config = dict(
    d_expert=672,
    normalize_top_k=False,
    init_std_router=0.00721,
    n_head=2,
    norm_place='pre',
    norm_eps=1e-06,
    tie_embeddings=False,
    lr_mult_up=1.31,
    warmup_steps=544,
)
Below are experts of layer 4 (counted from 0) of a mixture-of-experts language model. Rows are named router (the router's row for the expert) and show model dimensions 0-255. Each number is 200 + 40 x the weight over its row's rms, rounded and kept within 0 to 999.
Before each expert's rows: a language model's description of what the expert responds to. This comes from a sample of Wikipedia text that the model never trained on.

# expert 0
Clause-linking connectives
router,208,179,217,263,223,267,166,195,195,221,153,150,155,227,186,212,220,123,104,119,141,156,153,144,215,219,198,210,247,175,199,195,174,195,205,170,188,116,217,156,219,249,222,191,226,167,215,209,254,281,255,185,192,243,128,191,260,161,281,237,185,179,205,305,199,160,183,162,175,183,218,247,248,262,219,91,231,205,239,214,185,153,237,156,197,265,195,163,162,141,186,190,188,129,231,193,252,134,197,181,198,144,138,258,165,130,179,173,197,151,213,233,202,268,176,122,240,203,252,163,201,153,248,276,215,141,187,159,257,231,209,189,251,189,194,264,256,198,191,270,197,164,140,188,224,254,231,183,229,139,243,144,226,130,169,138,210,187,214,219,245,198,215,211,220,190,155,274,187,201,258,167,163,147,172,217,187,133,199,189,251,179,188,215,113,253,256,244,198,216,233,245,211,161,208,180,198,180,194,142,168,193,199,226,173,241,239,268,242,237,134,181,212,163,180,165,154,213,187,191,239,229,218,227,183,232,177,211,135,200,179,134,146,248,196,150,191,241,142,229,180,256,215,243,235,182,234,150,224,177,249,162,238,268,232,248

# expert 14
Sports and election tables
router,184,229,146,157,174,171,166,191,257,207,155,252,202,250,141,264,173,194,225,254,239,174,194,211,157,229,212,155,224,246,230,197,125,115,143,271,220,262,224,224,195,168,163,165,200,151,231,204,196,211,195,197,124,169,229,193,253,281,224,178,141,242,132,181,133,240,150,258,189,249,245,182,192,182,166,266,211,197,150,230,275,135,230,195,161,183,125,207,225,199,255,146,174,213,239,201,174,205,163,216,149,247,147,211,242,143,193,194,174,189,278,133,173,248,164,274,107,225,191,259,171,255,146,173,153,203,221,202,184,155,253,149,237,181,196,245,188,162,174,179,241,249,216,178,238,173,251,196,204,243,99,171,159,230,250,197,199,191,222,213,173,197,186,194,118,231,138,190,263,176,209,241,206,181,266,246,241,244,230,244,217,238,187,248,230,228,234,180,197,151,247,81,225,228,168,103,280,219,180,203,259,177,165,178,175,207,183,169,169,241,212,128,138,200,204,186,220,244,202,291,166,180,196,198,207,170,197,254,180,227,261,160,239,186,182,168,213,174,182,149,241,131,168,221,166,269,175,192,182,184,242,189,226,125,230,184

# expert 10
Derivational suffixes
router,257,195,154,244,151,189,220,242,222,193,303,221,202,242,185,154,228,238,241,152,153,191,178,190,215,138,108,145,225,232,242,153,172,136,266,153,148,199,177,218,203,186,123,209,263,227,138,246,215,172,179,275,164,202,175,239,209,261,210,135,194,116,108,218,167,246,222,194,175,190,129,213,198,266,202,157,253,205,264,251,192,225,239,205,249,218,182,163,136,188,176,195,227,191,226,160,153,175,186,182,248,180,162,196,246,214,177,197,233,221,248,227,253,175,179,105,141,215,208,204,294,244,255,182,148,197,209,221,215,213,165,217,167,224,220,217,181,139,207,184,283,197,187,272,149,158,198,212,178,154,238,150,215,192,161,182,199,103,173,220,202,143,275,252,193,151,208,255,210,243,235,232,202,219,213,115,212,212,118,179,256,169,168,203,186,156,250,208,181,213,195,247,165,207,236,236,217,205,169,169,232,209,156,162,169,203,174,159,159,198,223,160,190,146,177,233,222,267,266,148,285,253,235,196,191,213,161,180,269,259,166,139,167,169,236,227,177,207,139,242,141,165,219,232,210,233,263,153,221,218,161,253,100,174,180,148

# expert 15
Line breaks and paragraph openers
router,144,160,278,168,290,168,238,174,108,178,230,157,190,200,243,127,250,198,177,201,167,243,184,228,193,162,312,289,133,227,192,243,185,237,175,210,213,145,186,235,219,218,258,273,141,174,166,168,205,104,168,177,125,149,239,185,119,190,158,236,202,172,255,161,238,206,186,208,234,142,142,209,256,108,175,203,160,184,159,91,123,195,114,185,178,224,253,227,190,194,185,259,224,182,168,230,227,222,242,236,212,237,232,215,181,210,198,224,212,249,171,260,163,228,262,164,192,228,197,169,160,129,228,191,213,184,243,222,201,197,208,246,169,251,224,223,168,146,258,173,168,206,162,151,215,192,208,126,199,191,206,212,285,157,233,230,194,241,198,181,179,202,191,232,208,136,253,250,211,185,157,177,216,234,161,247,158,190,180,185,187,258,226,202,252,260,204,220,237,247,195,132,329,175,206,174,166,170,204,264,102,263,206,183,186,158,176,214,179,214,228,240,229,195,206,200,208,166,193,173,141,186,158,196,257,291,210,150,235,212,178,228,185,201,201,159,256,186,231,154,240,254,205,168,161,145,213,219,155,189,228,277,195,201,222,209

# expert 1
Coordinate digits and infobox punctuation
router,206,232,229,159,202,254,175,149,165,186,182,246,194,159,130,216,233,209,253,154,205,194,204,264,258,166,208,225,176,158,174,196,344,191,145,241,181,157,243,264,188,266,156,224,206,204,132,201,164,171,211,197,237,199,172,212,169,150,183,297,217,231,204,174,195,134,158,220,191,217,167,225,170,219,213,193,147,151,184,273,235,165,204,186,207,236,213,221,206,186,198,191,144,222,204,261,238,197,206,120,268,238,149,165,237,211,203,231,198,210,173,206,252,227,316,144,241,194,239,170,241,163,258,212,104,295,183,225,269,187,207,240,193,169,184,186,174,211,191,191,199,232,157,189,207,194,140,278,223,294,252,231,213,237,229,165,198,181,122,188,227,181,159,130,205,231,203,136,239,143,237,140,162,173,123,170,192,220,142,263,212,223,187,188,197,153,178,195,200,177,112,182,241,294,135,221,181,225,264,205,242,203,295,287,196,238,233,177,209,182,157,207,225,235,195,162,172,162,156,246,261,202,247,177,275,246,246,178,216,233,167,218,201,238,197,178,132,160,164,127,148,200,208,215,257,166,206,178,196,159,173,235,223,196,157,149

# expert 5
Infobox date fields
router,261,200,236,163,164,226,175,243,187,226,182,222,242,208,186,154,267,169,263,168,213,248,206,170,200,196,195,162,222,171,196,250,233,238,207,192,244,244,214,215,258,233,229,209,163,187,238,187,295,156,181,198,249,272,146,177,194,205,179,140,193,242,196,202,163,145,150,136,256,164,137,253,158,121,150,248,238,120,159,164,227,175,211,221,268,164,216,244,167,259,168,198,182,220,145,239,265,194,236,176,179,167,280,176,153,191,254,251,174,156,175,173,198,187,183,291,197,159,214,226,252,241,174,172,189,230,175,251,209,253,135,269,244,159,235,208,93,198,148,136,253,206,297,259,253,237,174,239,215,287,187,233,204,237,262,190,137,188,178,210,233,211,230,168,173,182,206,211,161,237,204,188,196,237,261,156,262,154,154,168,207,139,181,212,212,162,126,227,210,117,180,228,90,228,235,214,139,249,186,214,251,233,163,194,205,225,185,199,232,160,219,225,216,192,184,176,227,229,192,154,148,167,216,119,212,166,179,197,179,156,200,236,185,221,220,229,212,200,310,195,168,167,238,237,218,198,225,225,273,181,194,143,272,155,247,269

# expert 3
Mid-word name syllables
router,202,158,210,191,252,232,139,249,161,179,222,206,135,244,218,180,165,163,127,251,205,222,219,199,193,231,235,186,240,196,170,182,225,219,139,240,281,263,177,205,265,245,215,260,197,193,235,147,104,246,258,169,251,185,223,133,221,175,245,202,209,115,246,252,247,208,220,223,195,178,257,259,175,216,206,237,210,195,140,182,124,158,214,201,192,77,218,171,182,202,177,185,183,249,205,235,126,195,227,246,218,210,168,173,241,228,117,146,233,260,160,145,204,169,160,252,242,156,83,179,164,273,243,192,216,208,212,222,149,175,183,171,165,149,160,139,225,255,293,174,234,217,164,164,108,172,286,185,241,178,209,220,184,191,143,240,194,183,183,221,214,214,152,256,230,241,313,252,203,178,185,164,243,160,185,234,173,261,211,251,172,147,227,173,207,192,256,156,211,184,242,203,237,171,198,196,264,159,228,206,214,190,257,212,159,227,172,206,180,143,199,221,177,253,187,246,224,198,252,206,175,206,286,214,124,202,266,201,180,225,171,168,201,176,216,163,188,172,210,245,282,276,162,172,153,158,207,211,215,217,258,218,172,240,154,160

# expert 2
Prepositions
router,245,214,186,114,139,260,218,146,214,190,142,184,201,167,181,283,142,212,199,194,205,149,178,226,204,189,199,251,195,212,181,266,228,161,182,183,209,141,192,156,215,209,237,167,187,231,150,258,228,235,283,183,242,173,216,173,178,177,197,180,170,278,178,201,218,151,236,224,308,197,249,234,221,207,210,184,209,177,227,209,246,229,200,167,241,236,273,171,244,179,250,229,214,202,243,196,190,179,181,153,234,209,205,176,204,177,265,238,192,260,247,248,241,254,268,210,197,189,209,158,168,209,179,249,146,245,200,217,308,137,195,207,163,223,144,142,207,160,186,186,101,290,200,200,236,189,121,268,205,248,263,210,242,258,223,239,164,204,199,145,266,206,148,219,208,179,119,157,209,255,175,141,178,237,131,176,163,278,246,257,189,221,269,131,157,142,161,175,221,220,243,184,310,301,165,220,244,223,247,187,190,201,252,263,194,155,211,189,204,207,160,199,209,156,164,198,133,226,185,182,238,252,197,265,203,221,210,242,172,174,269,152,244,252,208,162,184,143,167,153,131,226,196,228,245,204,186,176,135,193,193,270,196,221,162,219

# expert 12
Work descriptions
router,166,196,257,247,175,198,142,200,186,148,289,152,216,162,172,235,195,226,256,238,261,133,185,205,203,295,160,152,192,185,260,162,222,206,249,205,191,221,255,254,172,155,198,213,278,225,235,116,235,284,215,238,264,197,195,202,190,185,158,150,279,253,249,215,185,217,228,248,210,184,215,132,197,182,199,192,130,190,190,252,191,286,209,237,206,237,221,239,176,249,129,236,148,160,263,282,231,147,227,248,199,214,202,243,244,174,203,269,245,166,143,183,202,125,283,173,245,184,235,230,190,192,201,258,146,179,115,249,140,175,249,197,186,145,178,166,176,225,174,262,178,162,219,170,233,265,186,231,195,173,216,195,213,286,205,196,243,270,212,253,240,145,159,151,223,269,182,149,175,207,194,226,161,155,219,209,185,215,259,219,245,231,216,167,207,158,200,215,149,186,194,215,155,174,210,279,215,210,284,193,154,197,249,164,191,228,310,223,208,214,262,160,252,173,193,204,207,217,145,214,277,238,189,248,201,172,219,155,175,217,168,156,188,194,163,188,240,229,217,251,234,224,165,163,160,128,164,154,237,280,190,130,220,208,209,199

# expert 8
Word-initial fragments
router,151,141,261,205,239,210,140,174,197,149,208,208,247,184,179,214,223,170,208,168,263,209,204,193,195,230,261,143,233,170,223,227,177,194,248,136,185,200,259,230,261,196,200,292,201,223,215,213,273,211,155,109,224,186,188,244,216,206,253,282,191,178,243,173,167,144,200,235,216,154,222,233,209,161,292,212,153,174,199,183,231,274,223,213,204,188,269,127,270,148,123,209,282,206,206,274,197,169,181,171,184,199,207,228,123,218,206,276,191,127,247,244,225,196,226,201,134,230,181,117,196,177,199,233,216,176,148,177,187,212,281,159,216,189,162,199,246,271,249,224,220,277,102,179,218,224,227,171,144,234,280,163,196,184,187,184,176,175,172,197,225,163,259,150,190,230,200,213,135,255,224,184,200,229,198,196,235,172,218,161,142,159,198,180,230,169,121,173,197,190,237,263,189,248,207,248,245,198,209,111,248,141,235,222,240,250,148,224,254,233,267,291,257,243,165,217,154,160,256,167,175,126,157,211,222,167,238,254,155,128,209,190,146,199,196,176,185,199,161,204,266,184,195,164,202,115,159,198,190,234,205,210,190,146,196,221

# expert 6
Markup and line starts
router,232,156,166,188,234,200,286,118,265,140,215,210,237,193,273,181,240,172,200,263,179,121,161,234,222,228,193,207,198,153,158,248,215,213,224,209,191,279,202,133,215,163,235,215,168,167,157,189,164,140,183,213,226,220,232,225,206,230,214,237,226,201,177,197,224,203,174,230,132,174,181,131,122,156,184,163,119,276,233,217,223,195,186,238,229,265,178,205,307,173,195,204,185,199,182,126,193,203,166,119,185,201,135,215,123,201,245,214,248,166,212,194,155,181,205,141,169,235,241,148,191,145,189,217,192,159,173,164,179,170,186,288,253,188,214,170,206,241,120,182,181,122,162,238,104,247,210,180,140,83,187,213,202,226,237,170,201,263,195,184,196,196,223,255,233,158,247,138,233,197,199,209,178,261,187,158,250,176,229,140,181,215,217,160,110,164,114,239,207,279,225,251,152,200,202,167,176,137,174,196,158,225,151,213,191,184,190,246,206,160,159,147,193,202,201,183,206,198,234,253,226,210,206,193,226,209,225,122,202,171,261,293,215,180,213,287,135,234,149,237,187,175,184,241,214,263,232,264,169,181,139,159,219,234,208,143

# expert 11
Career prepositions and verbs
router,205,213,213,168,135,185,145,196,211,221,207,166,164,161,197,206,194,202,219,172,222,264,249,162,153,168,202,135,257,215,201,183,195,192,225,235,155,195,219,243,221,241,210,183,246,187,245,168,158,248,205,256,153,193,167,101,239,204,203,152,247,195,190,253,175,197,208,138,146,197,275,145,205,176,242,215,209,189,202,220,196,274,194,134,217,173,134,183,188,241,228,210,166,167,200,198,154,261,249,281,132,202,231,198,126,180,289,159,187,243,232,185,206,238,134,219,206,231,190,248,218,212,148,236,303,157,205,191,173,272,169,146,174,274,145,218,186,223,155,287,255,226,241,130,239,276,237,176,279,221,215,168,159,216,221,254,205,229,238,160,162,259,163,262,233,213,133,165,195,116,215,236,196,195,253,287,195,212,208,203,234,152,169,232,181,240,155,144,155,173,180,216,134,168,221,243,162,221,209,183,155,192,157,232,198,192,211,134,266,231,194,233,164,194,167,164,169,224,167,198,130,177,187,216,197,101,133,209,178,180,174,266,271,148,211,187,262,193,242,130,242,159,282,165,164,260,244,226,167,194,165,192,272,202,199,264

# expert 4
Plural endings
router,145,252,221,198,140,214,281,190,166,249,119,235,194,199,176,216,206,169,233,147,179,214,208,180,200,219,239,232,111,196,178,178,234,244,157,192,176,207,226,162,206,259,112,101,225,227,155,294,185,154,197,200,269,231,171,195,218,190,265,197,214,128,216,181,177,173,211,238,145,236,263,161,191,216,176,137,196,167,181,229,218,175,225,213,233,177,232,200,145,148,203,275,259,155,143,108,209,187,177,173,215,249,192,249,222,244,226,118,253,188,197,184,192,231,103,240,177,180,144,229,188,140,195,234,243,191,218,216,143,194,167,204,160,221,162,201,199,179,201,252,168,167,230,240,238,116,225,277,126,175,251,200,118,110,232,160,198,243,178,198,210,213,209,169,281,232,150,192,236,218,244,141,231,145,162,222,196,175,237,246,182,210,221,203,232,176,226,181,250,150,178,278,204,219,121,201,178,233,169,202,163,161,238,157,192,180,252,264,233,140,215,230,222,139,223,180,140,180,176,220,178,108,267,188,195,278,175,244,207,257,178,167,174,174,218,214,198,181,205,223,193,224,169,182,276,255,139,178,260,275,236,213,157,227,170,273

# expert 7
Digits in numbers
router,224,266,192,198,201,248,169,201,197,192,153,152,206,182,138,176,141,146,200,197,175,235,187,197,151,195,187,206,227,215,214,242,183,199,208,200,165,211,267,154,183,211,207,111,155,207,221,302,172,260,249,207,233,252,124,219,261,147,263,220,243,220,184,229,228,135,208,196,205,176,281,161,83,266,217,204,232,216,196,181,237,160,233,109,237,187,193,158,216,96,164,210,217,162,256,191,290,167,231,179,217,216,175,273,232,202,193,193,227,166,209,160,234,268,154,174,268,198,179,166,190,140,179,204,195,179,169,178,207,207,197,96,261,214,167,293,234,204,178,179,197,174,251,217,243,195,198,199,259,207,230,218,236,226,253,166,218,208,227,143,252,179,177,126,274,219,140,218,198,206,243,179,208,191,204,264,234,125,213,186,252,210,239,191,212,165,192,252,227,196,172,210,179,162,203,236,161,298,242,184,187,148,222,142,190,193,255,201,192,213,174,252,250,151,147,137,176,244,174,136,231,179,203,254,207,205,161,167,182,255,190,124,148,263,232,119,232,246,134,270,196,248,123,219,156,185,128,172,144,193,213,132,231,215,193,216

# expert 9
Organization names and acronyms
router,256,184,150,215,178,187,168,217,190,161,168,132,174,168,137,163,189,227,221,198,158,204,189,208,182,183,182,271,158,209,206,140,178,186,186,163,156,179,187,156,138,106,212,85,201,233,140,265,182,272,271,215,235,296,217,231,175,221,229,154,174,239,202,217,174,210,259,221,185,84,219,171,259,263,152,162,187,243,291,236,246,199,170,217,183,162,165,155,182,179,276,202,244,178,209,133,253,295,172,209,220,214,215,189,304,176,94,188,214,186,161,172,234,245,133,158,233,162,160,206,192,187,134,189,218,229,192,163,252,180,136,165,173,229,220,234,229,196,210,212,181,164,173,212,266,207,207,252,191,244,182,268,260,207,214,126,268,208,263,180,148,154,219,161,209,145,156,235,224,192,212,173,187,238,210,179,203,167,225,205,229,192,172,195,219,298,246,202,161,279,151,278,145,160,170,216,168,193,192,154,226,172,182,163,213,206,193,196,155,209,195,263,220,195,221,225,214,166,167,153,191,204,214,194,222,265,165,209,174,227,167,181,150,223,230,239,199,234,209,289,132,304,152,243,205,192,138,148,240,176,189,141,174,217,212,213

# expert 13
Initials and abbreviation dots
router,167,291,226,237,192,169,223,259,206,265,162,223,237,174,264,199,271,213,188,164,195,233,212,210,240,167,163,244,222,166,186,225,108,223,189,181,145,152,167,142,161,199,246,162,236,186,300,225,192,216,101,161,145,193,183,197,193,133,225,228,242,271,199,188,184,231,155,210,273,199,183,265,212,248,199,235,300,214,152,180,158,148,237,234,151,224,119,282,162,223,183,198,160,186,245,182,217,212,224,216,206,117,207,203,198,234,205,189,164,152,145,179,223,141,190,209,247,169,233,210,105,171,211,104,220,169,168,153,156,246,235,147,299,239,205,224,251,181,211,153,178,133,300,259,184,191,130,179,184,195,236,169,117,147,129,224,218,166,230,200,161,184,201,154,218,175,217,200,157,168,227,241,261,227,174,249,191,222,177,176,204,222,203,196,243,246,260,250,224,222,162,167,213,151,225,177,177,249,175,208,235,144,184,163,217,187,210,215,185,243,185,194,115,205,265,152,221,182,119,171,210,183,143,263,171,141,148,203,248,189,199,187,188,207,155,251,193,194,260,175,197,129,150,211,215,279,187,254,184,174,221,175,205,167,250,184